Experts of a small language model: 2 picks a token, a softmax router.
Below are experts of layer 2 (counted from 0) of a mixture-of-experts language model. Rows are named router (the router's row for the expert), gate (a neuron's input weights, with its number), up (a neuron's input weights, with its number) and show model dimensions 128-191. Each number is 500 + 25 x the weight over its row's rms, rounded and kept within 0 to 999. Numbers have three digits each.
Before each expert's rows: "comes after" lists some tokens at least twice as common just before its tokens as in all text. This comes from a sample of Wikipedia text that the model never trained on. Tokens count by the router's weight.

# expert 7
comes after: " ", " |\n", " was", " to", "–", " also"
router:495456490519448470509474496521506493489472529484477559527503504478548508461503526580518509505542473513462496519534504551508476489504481494465478457474502542488519487503502492502523538501518516
gate0:466498521484480491535510497500494512528486505485518479502477508469459522452555487473475538507512479498555481463492521535525490477480489511520496463486518493493512505494474494512504513518569526
up0:489547505541477491500491513522423465467539506531488521525493498510497532513488493531506470535529539504501508483492496485501498524544502477493489509510508506492474525519469488504456481541460465
gate1:510495474502541469500502504503511480477504521518490503492498520503484518491463478500513478496524490537536538518501509503524519519517515535524535535499523514489488498465517510514459492522499524
up1:523513527489506539484531502491486462518509517526430471482504534408488512491532504519498508483503525490518525471490472503476520474488546536493533526499536505542538471491546490514487503488493470
gate2:507499490510503501525440495536537502511543498446495527482472486500512530494501508533462528512518465522541572514484464485479497493529502472510463474511509537468509533507488517555489461508486469
up2:489476485497506477510493482508466513514496544566516506533526501507495483469481488482493472484462568522502510482531485518490490504464491506490462504477528493477495486486500516496494537512533543
gate3:460494510456451554472462478504497478509531502484471514532497502505556485488465452475530521542488485518510472465486481460529481524473518502473487496485488482514516537490513477510489493517513548
up3:506497523555520514488481514497498532490470496481511492503470495536484470474480522498451506472489532494520522530555486504482506495539548485501466477478505549515478501496533499515509472457505480
gate4:537507504440516506522487483508507471536471502495493480460503502513511529550529486495500503509472493478456469532463498490499518489494492515499495462511468486476486528491521505515485495565469476
up4:458519484480496495493491546551525505510528558492492503543475514529504499512482509440450521509486481529508528488536461476514496487514475500484503464503542502509526489490539500547516474498519469
gate5:507484487530518510484481527469499522503487512473538510470485457504473450485584515537545522506487518528517475496506531536504496540539452489505469466547505521525515508462491504522514552551488539
up5:495496491462492515482488532526500534483531510504542535525479479523536495471518496513490502531528508467478513525511518523512497553513489486491524516456501515483518518492472461489478522477468515
gate6:495507459537500500530498519485499541478465525479477522462510498514510485481487505532504534510517465487520546555496510475519517488524465474524478450514520479460496486500563476469502478479492511
up6:482512486512477536502515518519530505519449477511537460479453456475518532496582528480520497473478533466513507517545524530483512559520533523445527484517506461537487526478563498537473501485522501
gate7:475526514528497525483494493477465489511507518506546530518475499516521505491538484538541527516532514486467506532475493512479492549500467501492500502506505519506508494524457489544460489484550521
up7:504534507503514519491514475519498480512447514518503492470483507478475500489500511524534513517541496492511494539487542533478494538509493509548481507490479537472468459509453489530505506499472484
gate8:511510478503524526508532478520487512482502463459519489499490453487461459536537465513544490500479509531532497516476484515502507485532479501560509506503486512538478467489555496504517499555498517
up8:456475506509449480513513519462494519509529495496490523533550499516487514509488503500492529510511499514521476489543536498511524511462510514503519526490526492458503524543504494497483503515530522
gate9:447479527537452498497470488498506479504515488489518558552536519527486461453483503511463526492528499487507487492501499473463494489501504504476496434498498550490486487493485481504497491499494520
up9:561533540465496525508464469459539524477487516471498503548549507479483510488469483514497478480511501472484520453460522498511520503501471497523524516499502481506487478527439456458493466507516472
gate10:463498512471557493504470468467484495513536510534501517515473443520496511493529500508457497547555534470497527545513513482517531501551489517497514515497515494506488543500510507522510532524496522
up10:479511483453529492502497516503452501490502515497469523453536480493458465539509482462508486529526486541526527483509481501491519517564476511510465507506488558485485497503520553521509511484433498
gate11:436470494534527512525510500488553514523499484435469525465555496512462466512487491486506500492478456511502454488501454529521540542527487486477499495527509495540494535452450511496511508486497486
up11:466480477491508499462552494486543471488529498492463465481505507450502569565487503493513524483493513498493512506524435526506491496506565499480472513486449519490534530445510500475495492473497504
gate12:525484501524520496479477480455530494521553481507512511486501497509495514521471466518524526484471518449500489492509509484476516525526504501469503500470476496502494495519478463517496486439488525
up12:511501527491496525497507499487529522531515462555536482463498509475495501489524486449520466505512485492547528516491466523483514480521515468471527527473535485495519487502492517510511522473478458
gate13:499507505523483525496454491421469475465483496520472551530524480475475514484481493494568520498474493443494452465510471523543472511502458511485478515478527498478513495457495481500466507508509495
up13:524470508514493415533496507485540485524519484495549524532520480512503504493525492492495515494538524476474428476518480490483507508501487570440516503494495459457476487527484470523534492494513511
gate14:518501542487536523512509510501494490524557483500490516477554537491452484488545530490513442522486479492527510448468516529483530497504485497503485549492515491506493523492532463491453477483464483
up14:510526520511515489508522481531499509479477467497533492527488468490497566467511482492531478468515470481514479491529516481453519511455525548507507499534500525526511455468504499508456490511465495
gate15:481484539503452546516487534477478489495478472476489533568541485495471476504525502494494465498546505503509502476499512445454517539525468509485464530487466510491470517479475522488450506516521537
up15:551536550457514502436536482543488580557485524517500511520491510535456497474497461528493463560489538522482501546520487514483498485489445468473509511504501493495510492482482474497515500505475514
gate16:514559525507517495493509480536491496491511535489470512547454499509497518539506478466510498557498477497470494501518482505517495484520496520483485472498466520473506462440496455530507519491501535
up16:484474487534521454516505502490503503512543534496494518532473525512517531527472486532445476491520497515506521523535508495525515518509551478443538491490481508457514517482489523491508503507494507
gate17:462541484477523510455548537438496495435498513526496513491494495501487503514491504463524534507511487523532534518513446491505517494525491485471496525491488488456507509530500502529464463500535500
up17:518574498504510503509498497494475511525454498530452497485448479565446497453505465531499511523524486526495483533474523488491509545516488480519485498524480542511531525493538509448473514473474479
gate18:504534515518509562468499466515522462516503493480502514486472513508465507496494534452522485513531541508457513532508458539474491496500520561557509523495486504484499508497492494499519462513517479
up18:530555529458502478496577476492490511475500463515476490499511540462491499482492445509534528515492480511514536460504499513494538497574504540513497529509479493518534509478466493522503499490479530
gate19:519445501481435490480483525502516537519529505465494472503485482500520493475516523497467497533516514503482492533451485484519538492540480498495528505508511481460524470467492498474531498523483494
up19:501521489498478505489492498507462484522520521491455514539497485469501541473517504510463487504523552486480486499505525522462517493493476500467528439513494514514490474522465458477507471495441536
gate20:494527471486477486531522481487506500504510521482526531493525504531499475484461505487507509532535555533493562493505516505537522492545510515493479516456492438495502508489528497471549522524507486
up20:467512474557524504502469507522462425479527487510495447494482540500504505451518515511530528489516488549481508489533474499498532485522525514501525489487529519518477489470521488495477474528503489
gate21:452468527459512490485487488457453500470462487498528497502501484514478573518531537524502555480497530482512554478536540498471507485493478503465468463450525533478503492500516502525530520530541511
up21:506522495506463491509512493457530485507510524458519492500517533484508529473483510526487527472521487506496545508525510511480436513529524506493482530510476479485565515508511479488504522536504513
gate22:519528521481530512500530488527481500509511546519514498532507514511486453541493505495541511565492549490475492496514549512510515539533456526529499512488499506462469526478493470507474485519538461
up22:475491551514504484471470462454425515506490507507541531509548511497521515453510445504482496493536446495489475477522489477479537481463532490505500511491541473492478527507501487503464525486502489
gate23:502560508505496515472478502488498495522484502511478450490476530480479493478520495526510527511491523468524501505496475532490497502475479546515502502491446449531523468515515500502495499488470466
up23:536462479499507487489498515488495472484511503474525524514475479508521511468511505501477478510526522508480511507517498518495488522495470519508474478475522474503473460502490490516476542492455532
gate24:498512471483516513455492538466538469504510538459496532536499487473490471489528511514479521505516470478518448473521520495506504555499471541484540464489473556515498448506501494508461513521517522
up24:518535538546481525453516456482499503459516532483527502513529503493478530515490486519487517543510514504444568509500520499518500520450525474515460546541525503479489541483481525525497453481523491
gate25:504513487518518503514497520521532464482472573445522528484537534530514502495489505489502510551497496493484524519525513511476512476507499531508541497511497528480507539511519465501488505485499480
up25:482467495482495511505482502488502536527534467502512526529498481499521472499510503505516547518519494486500473508477503471538501547491442501469515518492503492433458478500457482515453509557542511
gate26:515501478471484522514470484476507514506490468466526470488510490496503497504508520488494479506490508480500510523472514524501451485526481498546490512492500537448531499483514489515521519542449484
up26:484492512487454514499472495509450493514473477560521467518513517505535477508513535525497492479457508501482473479498529509495515494484494518482520468487466471471507495518533526500509493455492497
gate27:525490508443527493448480537515504488473465484503552505468485540481462495485487481500528533525489493485492528472546457517534519514514545475506501501499445465516500468448513506490493504468499481
up27:518470497503504477470523516504489497525561550510500523516520564519486486469474533500510516534510476508498506512503475525538483544491488459513504513491496499520521439463498526477505493463506485
gate28:490514525530486519483494505511511453489511519507526523533513494495510513520515470500533543533529478451474467545512536518460479553537501495492498528505487506498449490496510476529491516476514487
up28:532494502543504467495462549480522543537525514502477521517484493501527491466524492467511514523502484549523465496546505510484493541475521448451520522453555516518513519507485469516538543480462507
gate29:514489451502498532492523524494499529548496462458471517513475460517518503547466478496474494462475504469531485461498533493457489502477498495519498497572522472418510469511496477486487512511500517
up29:502469478499492517495465497504502512503487552485468509513539531513479501472460477478483466514505492516471505502530482479492514443483523457476504514474513506492451475504481474503473461502509502
gate30:496530511483441500487532474484502479482521457417510453516515482452548541505519480524468514505516478510501553478500520482454458481473496533493499482546513498497472475502525482527491500460503514
up30:518524489514526498529504531508492539525468534507498562477482512507450473509476527524491501531544502482496492524469501494487500470530483508535460519451467516530504519489513532493521489517524538
gate31:471474472531471548466468489494514472525520504388519530503506499521516513521476498518473509530508501466535538513453513492503534489527510517522484513535473533492453482474501483519509473556456489
up31:515472485531512491524538511507470463455487505550468507500528524534502460480515510467517488465475489535430466519520473491500471538517505508455470443527511486509524471525480498497505516478530549
gate32:483493514521478518439475476506494488496503466493521569519468484536537552497501463525542525502521490477511488507528454518486481552521493484512498516423555502477476490485506468527468498491520526
up32:501485532482464505496505469508487492514482469511527528504498502516479552502469489500496531507523474492474494513517477528504531458509519532533456510497511519463538480510482507483510522542549483
gate33:494524492490511510553517448534515494521571435454516471507466471521534540485473515498476522522528513498534538526477511463501487509552508522513519474519484511531457529475521497502514481514502508
up33:494498488525508508464484525461518520462497490468502564485507542499472481469488503493535511499512480512517519484477480514463537542524508515458528543491494483497500536513521457519448459471506536
gate34:491482489549463513502496539534460514506491511539476525527552483506508513479495459552521502546504479502536479439477483479505520467496467478498513507493521453468500499490504512483487535491507479
up34:473463449499514529506550495474482489509485496572520488452508520515523518520486458491470478495506524513504548538529485513454513499575492529515469548488487480498475535492505508471516464495458511
gate35:505501472502510502505515508510523481477485511441543538507506485499495509509499488493482473491490476529498471502482453503533500570484487496528473477487542530476496524506508473436549529506477497
up35:470526494506497476481458520530505458449459549452523450554487480492519493515449510492481526497522490495503491496466506514515479498518476488490521500513480491482444505503453491427550518486472465
gate36:465446484495517509451490507505546520524491535551491513519529533488540484550504550471476511514514547530511491499507452519491502478498483473503548486509487457468510461509468515482559512508466487
up36:473496487515503498498506476500516448500514498508494470502495508512519494470466482470543518464500503539490464522481519525518451507460436537490487479493532470459500515525496505506511498498485547
gate37:505453465481555523536481510490481485470522470487540520493480488486492503469494503481579538514520531475512522526498482539469471520466508460480512489538516499530454508544452443534482477506532503
up37:491471524479510497537437514467509520530497510516501496520517463524527534517506544517485489542501535533504568511507451477471454469453514464476482473507516509518481493524547504506462521483489523
gate38:528454478510502509529518567485510488498502493540499551479491516489457431489540517501483464541541489466526482529486506565498506515486466514486489508484479549514493451520494524475516509532487536
up38:483505524460484489479513508477519517506509479511513488521494535494464482527510538504522516514500520503526513543551533494464494491507467518495544487542529547506532504495469481526529497506527515
gate39:437423520516503500483501518510475514500514525490511494538494507504506529502505492526479510528528426484497475511525516514522481507515476505482478488478485494546463475508550515500494500539543525
up39:468511514510471505505484529472476523472478461519473512537508498517532514512523479493489534516505499467483488555533519501480460519450438522529488534505492501500485531520502497504493502496450486
gate40:480468527544494501553506500471538504448508497512515496502544505520489504520501491525522490521528528519478503438496534528515507512483502465511503499501489488519482465509471503497509485520502530
up40:509539514494520507477504492498509513463524451516481470505504495525469480488503494552509544568469476549495488503463539505558526516506502481507497497531509466539482452499496489505519495486452518
gate41:498468507511511519516469474484494518448477497553502492473511512489533428490527481494476549512472540478522517542544503476495491549479506502448546480459530494507523511508465490503459505508480500
up41:461450473477491503486485488495501522466508542502528501461494531494477447471483488491509468464507530523530489483507472495469501480512549539505501455431454498497465505503527483485442474480501502
gate42:534480485513503516535457569457532474511494502505505518521506535470472523490508515498496499464492473474523463485496535461499482524472467503515489564504494530489552517510468483494482491480491509
up42:450429468504509533511518471497497525497497504535490466453530520499488486498512488505503504530468488521498490499510492513524505500487513459491474477470530505548522507535522531491522470459488459
gate43:512502531516490516471516487526538477527532474435489491512520493518514519478467507503496526504524463523472517549539474480446525530505465524490491528513492517586480482470488481469471505491490547
up43:515504488480449512458484483524482469530527477503473538483518494455547534528540518499544499488473480460475478495503501522502471500514486517469474466516509477497503493499459504519510471545484477
gate44:502489535535511480521488529530525479481509482494504556487502514508504500500545500448517520482514490523533473485533438481530500521541483502524494494492501467467506460513527511511458460515540516
up44:537508517513478503456482471519488493475476493520509516525469493490514449493482484536481517498535442539480522509445492512516500471512501481523476493478490496519474486518525528546519520507472514
gate45:440528500486492510511463507504568516461502466475474521504485470500524517464515467530474522493469471492470520485455477474533489513496494515467498479498490484501517474481472512513495484529518527
up45:468487485462508503469523501509523517477513496477489520515491500505517498486530505547450522450475505526501511518479509437546522456488519498483510503503506500515505479465494488511510449516522552
gate46:509492519525508484468482472494503520472511510485501535496467523477501530511540497501457525536509493528487522514469477482472522496508473480511490482465461521433494474487503492516470454510547482
up46:477499517500497521499478506466479501503490492500500496467507497525495442538515515478467487499481538484478487479511510494546502480509470447537488501489466499443467526494468498515489506552573527
gate47:471487524498486530528470531467511560477494517547515546476528518508512477497527487501496495539465503478499520482481494501530484475481474471481495485460489464501531441534481488518481514496503529
up47:505457482550470479496463468548489454497534482484477463513523518494546514539548501492484469491499490478505467485479553481461473503520509508517505491554472535543497527487487509504481489488488502
gate48:549475486504475507515518470510523511491511489476510527499505517512508544494490476520506522481516507455493522508515524529532494533518478489459486463488557510494500489500483477537482511499461478
up48:527521483508516467523506491497488448465507538499507453501495522509527517487471482521508524479525495493504493504515505506538555514529519445499514492487529504486505515516471498544512517509519536
gate49:555467515553519510493484500482500503496510560518465547492487479498538522501503510488481471536529487502486482475500517442517511505486505467560537539474487517489511502545525509515450496489516559
up49:495493543491524484506488460468517517492495521506484550464502568504510494522486489485513502523470482550526421473504519460522511476532455498544474502469474523492486500504537512493509525496475524
gate50:482530517454502486516514521515495503517517535447520536542510459494459568493450487482468487479511501477543507470476480463537525450498513532504474509519541458464510516545541496531476467480507518
up50:490502517537457480499499478503525493466494505500503486510535451518513527515475460508494483477469533492501524469450503466482491474516524521496526514469496498500467500472477489515479456486530508
gate51:494530520498484469496500485515484491492520525559469502546466478511505506553488504517449493505530491491480525503519484492467491486518513504499485536499451476475535469513513533535478499531505502
up51:513473526503481573483463476484497473447522530481521497505515497503522488497471519496528446511509464493463549504536498531520482524516452490490467496529498524482469535515470519503518501493543532
gate52:513512517483500496480518497508476485511487541546449497549491460545480432509500466489499480502503489487518491534485481486478498504479508534507488496515482472500508502513498512463535544562506521
up52:490490510501492452436506512576482461511527539531522492483476465526492511470482471522505507482497490496520493462486502498500504483509511478525503443506495502532504524504508481532479566492566500
gate53:509476523545486538504480456489503468526540421474474474475492566495505491522489523527449500498523479512532501474529468545525515508527517488501464513517537507481483520527529521522526456507482508
up53:515488527512521541512575517509515486559535523461472471495491504476486471518451498534478489548524468517499472523467521530493519498534480509468475530510520479513516512524458505500519482518480540
gate54:544535472491500519506440516513513498533491475476515464510524516487531453491491546503483518502506536514554536516520507528480459540491469505508497479470480484528502503450504493462512522472464517
up54:498493531444528458495500471488514549521478499529470485543488483488513513528460495512522515461532531480522514475495509473503485501496523474522519494468464492512519494505482491456534520524526525
gate55:514508489499502462522479506515534483474489488498522493497511514497490481420475486482494504530557459475490516531472508500499532495487503475493518500486508489492542509504496503493521484505527562
up55:523509501482479468502516519490477511507482461474509524521460491500555490497450509456460469521518450546488513521470527489512479481485489535492507504538453513505544460529509491540514503501467507
gate56:489499464479541504509512542510498462521537488518453488494502470492512461531513480479524488493499512540526434524547494507552499497443487501511499464490501488540500475502523504445489471476459432
up56:537477491532492490558536482500493491500454498466484507515504543518476501487503502495523538524530495512499500526500536533489514465503495491496447469536485497480516478524493491507516514439522516
gate57:504472529470521486539487521487530532455509498531473502524522508482491492523535434510528536537486503501483488468509506491502483518480520516495549520530499482468515504503467459490496473486505519
up57:483517524460494464503503483511517529472466479484464524515525495531451454505529466435506532563517592509497522516505497520525520539516507533482488502493499434492506514496471476448512561473526497
gate58:517497539519498517461488500528494512472499510510505497464524487511513473499505462476500549568517516525459474494478529477507498482500485477507500474493501478467488476520500481476532494518549499
up58:537528498472482508510495483500501481484495526494465479480492441504524499498491497533513473507508519492545474482514493481487484513492505548540535486528443512526480476460506521458470485504467493
gate59:503489502514499503520506554458546475515500500518519518528495498485461540437521484482502518494503520488526528512505497497493475515499500477474498496479546493472474519526498446481490529508528510
up59:498530487526522498539445461519572491539545486470458512545520532540512521502481515497446484492441541505463527505541493509494495479523484492491503479516499528539520487489470501485524517482504480
gate60:487508470486529532485551479498447500529507525476532533523524430486539539495445473485508490479491484497509537481478461463532519513495497490518501515457510513515494497486479480500503545511505523
up60:524464510532476524506481496460454501518455498502495476539513485523533513507503486482484509529536513478474493490511528475474492500534473529494559507491486526478492451513533469522495543498478492
gate61:484516520511475533460496473550477516533499488489495502483478545503510461477518504504477511543482504487487482530494481509505525483504512514491444501529520517498500478507503457432536519540499476
up61:445502487501476518490477500454484502462485522466464491506509503511533525524522474477523529471503488489473548521501499467525480518483474505506521470464471476525483534504475500499432450466481523
gate62:476508541475490521473474487450521462505497536524499538502492487562497507500490457508493536529515477471466498513507508531490499571480497467485512505486499476479528486515451491547468483497460474
up62:496542523477465504572509503523482528492499516542495509479487477499521506553549507500580473471495496477513486493516538495555494499491506497457516518474558497500483454467506519505497491504528498
gate63:505544480504494484475539506500505477529470494481501453499480494473570528508497477474513536522479507538488515466498500513522494467497531496482458455480546524516468475480561490504512503534518507
up63:524463510497509504482519513546548516470531513478472492495481481453492476480499489530525529491514499486488469550484465492498522485466524540507510460477442494467538455506522490462495518530531503
gate64:511519532473521478500458493483467475519512513554521529510541509592423476476520467497515518542477469501513500479485525443512553509502453500511490557492491505497488513526509506544490437493469517
up64:510466509521546482538540504485498462510518511492462498503465490504528514525437541483498497523529507541489501511529506498509490486521531511495537518491449478480509511503501515454488451509476476
gate65:484495494520444488536460507476491449469472519496458497502525528504485467464524522477495522494507478516498500450526502517535544519461553509455477490500507507509441513487451493497462463488495499
up65:511516473526521524516537499496471508504508481501595493510503506509496509492518489479520529481539515543487463505491491517472495514479461478513469505461454537481521512527484507487471497482544498
gate66:515518517504488529523491519454470528480499493485489488498528502547504536459440481526510477533485489454490492494506520500475544508515477471492522485485546509508479527501496499528478484492459521
up66:473482528517485533526541486510488475472487456546509490471505496464488507561524445484524503489526509473476500469519504495480485515474506547518568510493499495491497505447501504541521487479546497
gate67:443527501503480492526470494520466449535503483496489515515504509509499516496493496507546526477536563479499492467524507496521438535500542495494477497475518488472515499471498495502503475495490496
up67:519516488475497498473519519475520483522523504522483521499568519478493499528531501498518478517485453531476476495537503474466539510475453511522513525489475524512541504499499506504516500558494531
gate68:454501519507516494486452506510464506546482489501503488498492535504539500489509508497492517492479536481542464496485525504524498504493546502496473461526477501478483460477492484476458536521507518
up68:500507496477474510488523549513557477506523545478503523529515503471542522499481500545449498500515517526511475562487502449483528499509496460519518495519509536506483464503481496483536497523491490
gate69:475502483505508526519496502531502449499512496519557526487515475572506509478490544503469506481485512544492527533507455472483488520493508555513451467551518524515522493460512509507534510490498504
up69:455482477467504478506506474506508486495546487546502467460565508492468500489526482473488494485486514490488500506468497497529524516502498530483546531488506486541507503483518501463466505522488520
gate70:497489508488482508513469533553513518513478478525532525537442518494520502507523525506492508509543533511503494497522488501476515519553503511508513486532513489467546451488507481503507495452488465
up70:486495530497496526529535510487505558530548542529476505500457488445535477522512472520490517503499494498464506493513498498530486499483498459444551533482481493516534467471493498524508522525522481
gate71:545518464480475529506475498483481536509492460506532499485513484468495493546538518472525482495477483449471521534455477524478481542513526492515528475493502519435475447513489471489514482499485479
up71:471474490521455509528485528550530465484502498452430520545462491549525478483488463527510504489493476470480483566507488492508507519551487532512481479486515485528528522460483483531471540497518472
gate72:476474518474481510511490485496436521507486532467502538533514465556481486452499470527479504494435500467541487511460525504520488490511497488475481528502483476480514510538487461503535504517457503
up72:472508463530495490451475496458468465520515533457514507523516447520563528514520505467507469516491516439474483492508512484524507502465514540476504505507481510488482525485490502505497486474537467
gate73:475475503528495553506493504493522543491508535524540553475484480497467518490458525490539513517496523479479454512476496515516487522487480482497449467486521505553482521510493483515513501499536486
up73:558516505537494488538469502477525465490540486527486524531496509494510502472517532500443503522508469501444463495547498528511481509464461478483492483481552487531516486523494467539493487453538498
gate74:519511500532540518475490483541486484491560486520515471462540552510502480487509501481508510563469506532472528486486530464518524514497491503498490510459492507574467497551531497450486501524481496
up74:530531489505546514524506511518509500474503504521512502475502520514485538490508513464473496517483446531476563543496514494490505492499529453505490495530511475482504518527522524513515501482523495
gate75:536479507485443488484534525478536478510527498501505484518504508527483480505491510535462467477533499473497511565479543485473476529550505512509494465547501497432502498513484503488516497479475502
up75:490464532474498474491533508481509525505436504493479497462542529459453520480467473528488499501473536494516534480499497508493499497517524549514488496505490499485527468460510515497458451504483500
gate76:460489456521483518499462514493489531461476509481520538504485496507486451446529500528516500545510485531492494496495513528471473517534497446504477486517458513481458503552510492494497511455479455
up76:515548502528509476507497469501489486520484458473427477514483460498513496521457463502437493512499494484494474470518521491525512481517513489511552518466517452494522510511468493438492490509517490
gate77:500515554448501471474506501488515494483493517538514543542483502557483488462539494542524507553481471514463490506468520482495490508491491476508505471512541499524500496438497468531515518459507471
up77:492492527486534507484491458480511528522471470452487522525495488473493470512522471501515520513487529525515518445479506487473452553489489507474499504532472508508560507519502485502521531510478449
gate78:480524517475524501495485468493489479468467515470504499496459486495506463478533480519498528466526487486487543553518549506513523452518467527510503492523494500506481534453503515467533505522483502
up78:503518470471546491506516517519481536451495498514458473477430504473509548515466510468465485501481513552525521459479514465494531453513489506489493568502464516525502516521504494501481486516521509
gate79:525522464535540517520519501456440523454471486488487529448531510469494463494492528486510498514497507511517470540504485515507546531544480506521512504503488508509514506499504505478524486444474498
up79:521511471476515529460518468469493475519498495516520452519498432544536544531478494475512452496501525470440524489453513476521487474477493548521574517518482466525459482523475494499474468534509482
gate80:528452528517483534500484496451467504478519477478505477482507510549522525467528500506519518512539488480444509467526499516506531542495549516492490508491483515497517506510511466539495467496512516
up80:506510519557520488504449519499487486518529480527483513489523508508508505534501408497511477531510485522474480502542523477491529503468525520495502495464508463460449489502494481508467476549465484
gate81:530450519531538515496500538513478526530519487492491461522473529503479501515475490500491554546511470483555517526505555499453491543546444487484514457510506485519476464486490472503458469489472502
up81:519521468504502529521456492448516479502513456549535488481503467462477521471548438507549552497501496458513463481509535501487488514475511475511507498456488535555540477485482480477493455489549498
gate82:489518513510465500466474505501469483517536457525528539557519491475478484478501509491498503489508460504497488511527493460496520528541487496502475508479471543495507476520476525504512514493510476
up82:495498521460498452517491490574475499511487481509518537501511504522531470503518525493523544480540517489507443484516495490519516490475511537523476481502486516482537475488500508527485490534535448
gate83:499497555477469537465498536518454513533502509497494514491510539503514511475484472453470511542555464490469510489471507498515470515503498518490487507489527511474530495522462470518458525526511496
up83:513485486482529492544519467492514498511480483500525495542487508495542495509461483508499470495510462516513518518484490488482503505469476549481506495465513496514496539509529522457464524512551521
gate84:507537553452535499433529550448494504554500518483513535514511456488516485524503475544495457497471497528450521454500465476468481471493515510502523520535494471476536471503512491516495509508503477
up84:533499518510505505507494470509509474473465498504519461482522507519499482487517477457482504504488439453511514464503515479499498517473467494448476499480518500524488459515439471510519470542479510
gate85:503465536456518484491513515504447491513509438501500508461472502457513500489479487477492535492490485464546480539501457492469504514486525542458537488488534487500478487503500487468493527521492500
up85:474497541493521465489540470477525448515474500540462474476473528471471445515522495467491523496514533498518441485498513510473540493521523501509494571506508503543477461513493524472506501502473489
gate86:498494464498507475488462484510468492480444493468480544513509489545468514542516507468500484513536496500506533515531470519471482509483448493465540443493470501520504457498460494521505499507484532
up86:437436532576513476520475510521494477514488470550499518453540518515492527475545510480491518468510517529507522503552507477483494530501475501464527460529519513517492489490499544486499522482503467
gate87:475518501498471489490473519472442564513453485478494544545519498500501527481501520498538517535522529466506503451535480539520514524544504510463528504524498491500530484491431498488513526470507509
up87:480493492483450500494501534507528491493473462458463455508484513525467535488540501554525529480505483498518523502502499514499477484499440480482492477500457496555501541480518489527499509476517486
gate88:495548529502514512498509480529487490491511498512474507491528453518519462509530548487468467524498495543502525520485457500495563489545496480476474551507486484487492515528508499527512481472470505
up88:504489489496546511499500525509495526451469505497491528494476510464465490529530467532526467523474497497506520577492491523502493530484454478528490492490456508495476515489482475488501527504518518
gate89:512478528506482544478483501432515440517515499495479512539521482470526551502473493516491504508515486453502490499482516552516477501502453450510467503494504503478521477556489476450492525547491522
up89:520493485475529511517520514451528537482485485509490466440444533568534517503451490486535472472440487520513534539500549506502494493464495502456499494484505469551504515495508510508536481514512482
gate90:490475492512508502485486527506498502515485490487509518504474514541526509491461519559466496522517507514527472492492494522515536462464518482501556476488490495517492523491535478476506526499459541
up90:460514491446459476451492465510480523512515538502533506494500493480495506436524497481505507469467492494490560478514490519466481467490546508488511508494505501461535514508451494495495521517537500
gate91:499442472479478506540509457525498481520495532503505520492515511510486533443555513476501459472529517514489522449479474497485483492542463495470487468518517520509502493508521492513495521478476495
up91:482510523529505468472473456490447470537521481527505533486545521478548510505479526474487543487531436515509489540513525464496484504510506523505538485489520457503528511496505529506468475495501478
gate92:471490499515462512460484511471431461519484497457540548511507498519498509448488507513517526506484480488479478457525486535456494490477457511483505501506514524476510520491499457506450529501511504
up92:492503542532486482501506501455530513472485477502523537513532490515507488532498431496487487543480515518502440518493464512534500503518496496566510475503504500492540473497494512525495483488513547
gate93:492473533521506473524493508538441500467526516491517545478562521529491506521484482510462482538510511498524494508509514496494532552484502455507514504509546491479506452496517474562515469530443529
up93:486471509519471509505473510510449518549499513475525512477515493486467489466537509548481532480501530493499470473526520484469536546472487516482508496493536497498510480490496503477520461483511472
gate94:490496471517478496514481556471462492500463534503488552532484508510490472488509460504524543524495507466484478495506518505486482533496462482497505502476493518388498492530444467478489506505508489
up94:475503504497517490489542509468471463528494487504458497497485490520523485485483450532495533469516525437510455521511505522502503510493517566458476552480491559502498509537492458521473549543508495
gate95:514486469500491488559530518492477497513499462487416488544474553495474515505493499494452502491512450527473536570504530483478531521505454487484471501532542501504525480536463497504479521525513466
up95:458531464491556486535485487468495540497465525473513463459483518514500522521494472498523500498464511535512534483526494478499489503501499486546543455486498504494481510503553528508527445519457502
gate96:526548501527460532479528527500508496487522515491510521518470432487480524470501474505495501538499549486491499532482515496461497495479527448502504500508479538496492473484490486505495516455518483
up96:535512529451487459506491487513506515457513519531512521500499461506526498502495490465527513497519486515469511457509487480506493475472530476449489509481507477510521461513477502547512501470512520
gate97:505505506487497523487523489490447507494458497482465513548507533525453519492556526488473490495496515517464527479524484488518478474454503525468519507505490446500549519530502463575530480527480490
up97:472485468502488503531512522487433497526492525557504500478552519460480524515544521505514519462520494471545510497475536535486519524534467486512494529499494500461457520535495501505477490481493524
gate98:438477419534480502499506514532516464509516544460529552524519494505515468471467563537501504490494489528560479464527506497450511567519471480488451470502524476503491515478522505469533553456488499
up98:474482525475480523480479464509560487473485499502523522504485437493494487485537511510536527495476501508482503528531509488494443524505478511515452473526507490547519485481492539538520492491517479
gate99:500485472492465491516495517501508506474485535471481504514495520512495528491517535519499551475566501496510486493442538471549478527511477531512547470578538482506493490517491481515506475489526512
up99:447466513486531496517522474524524508519497492505525481494512465449505499533535494478462466539494517493472458530489462459520505473514499495517541493521489462522510463500515530477482513552500462
gate100:488479519509537500513504499487521492501505479499472454494457477488492511568503508509499522499484492531489510450494464445545494451480562491497517427519483516499539508487541506490523464563517479
up100:513514478475505519466496498542489495518495508513462508509467516531484517503517472522457526514492529517481449554476503500542501529534447530528530537565490481496502550495479487479480463470497517
gate101:522487505489473475494482556552477507447455540474504530507493519519443521479472528493524519535480498475479484543467448515552454497510479522478553476542550537461503500502516446475510448477503505
up101:501532510453492499502454496514488456533513495511523488486455494456492479454541505471455499499503486498472502547491508530506468524481493523527512516493483532509471500476456512501538515493493479
gate102:514486516502492536517470512439544512492500521471483535510522480483453489478504480516511503484541493484489519516499498510510509562522467498537484542479502511491470471501471484526506553474508431
up102:505507511538481490513493523497548486513485472499529509495486464466535518477446507522506506499529505533492504511485475481505498469531510506544480488468517504524510496521533496524592519553476503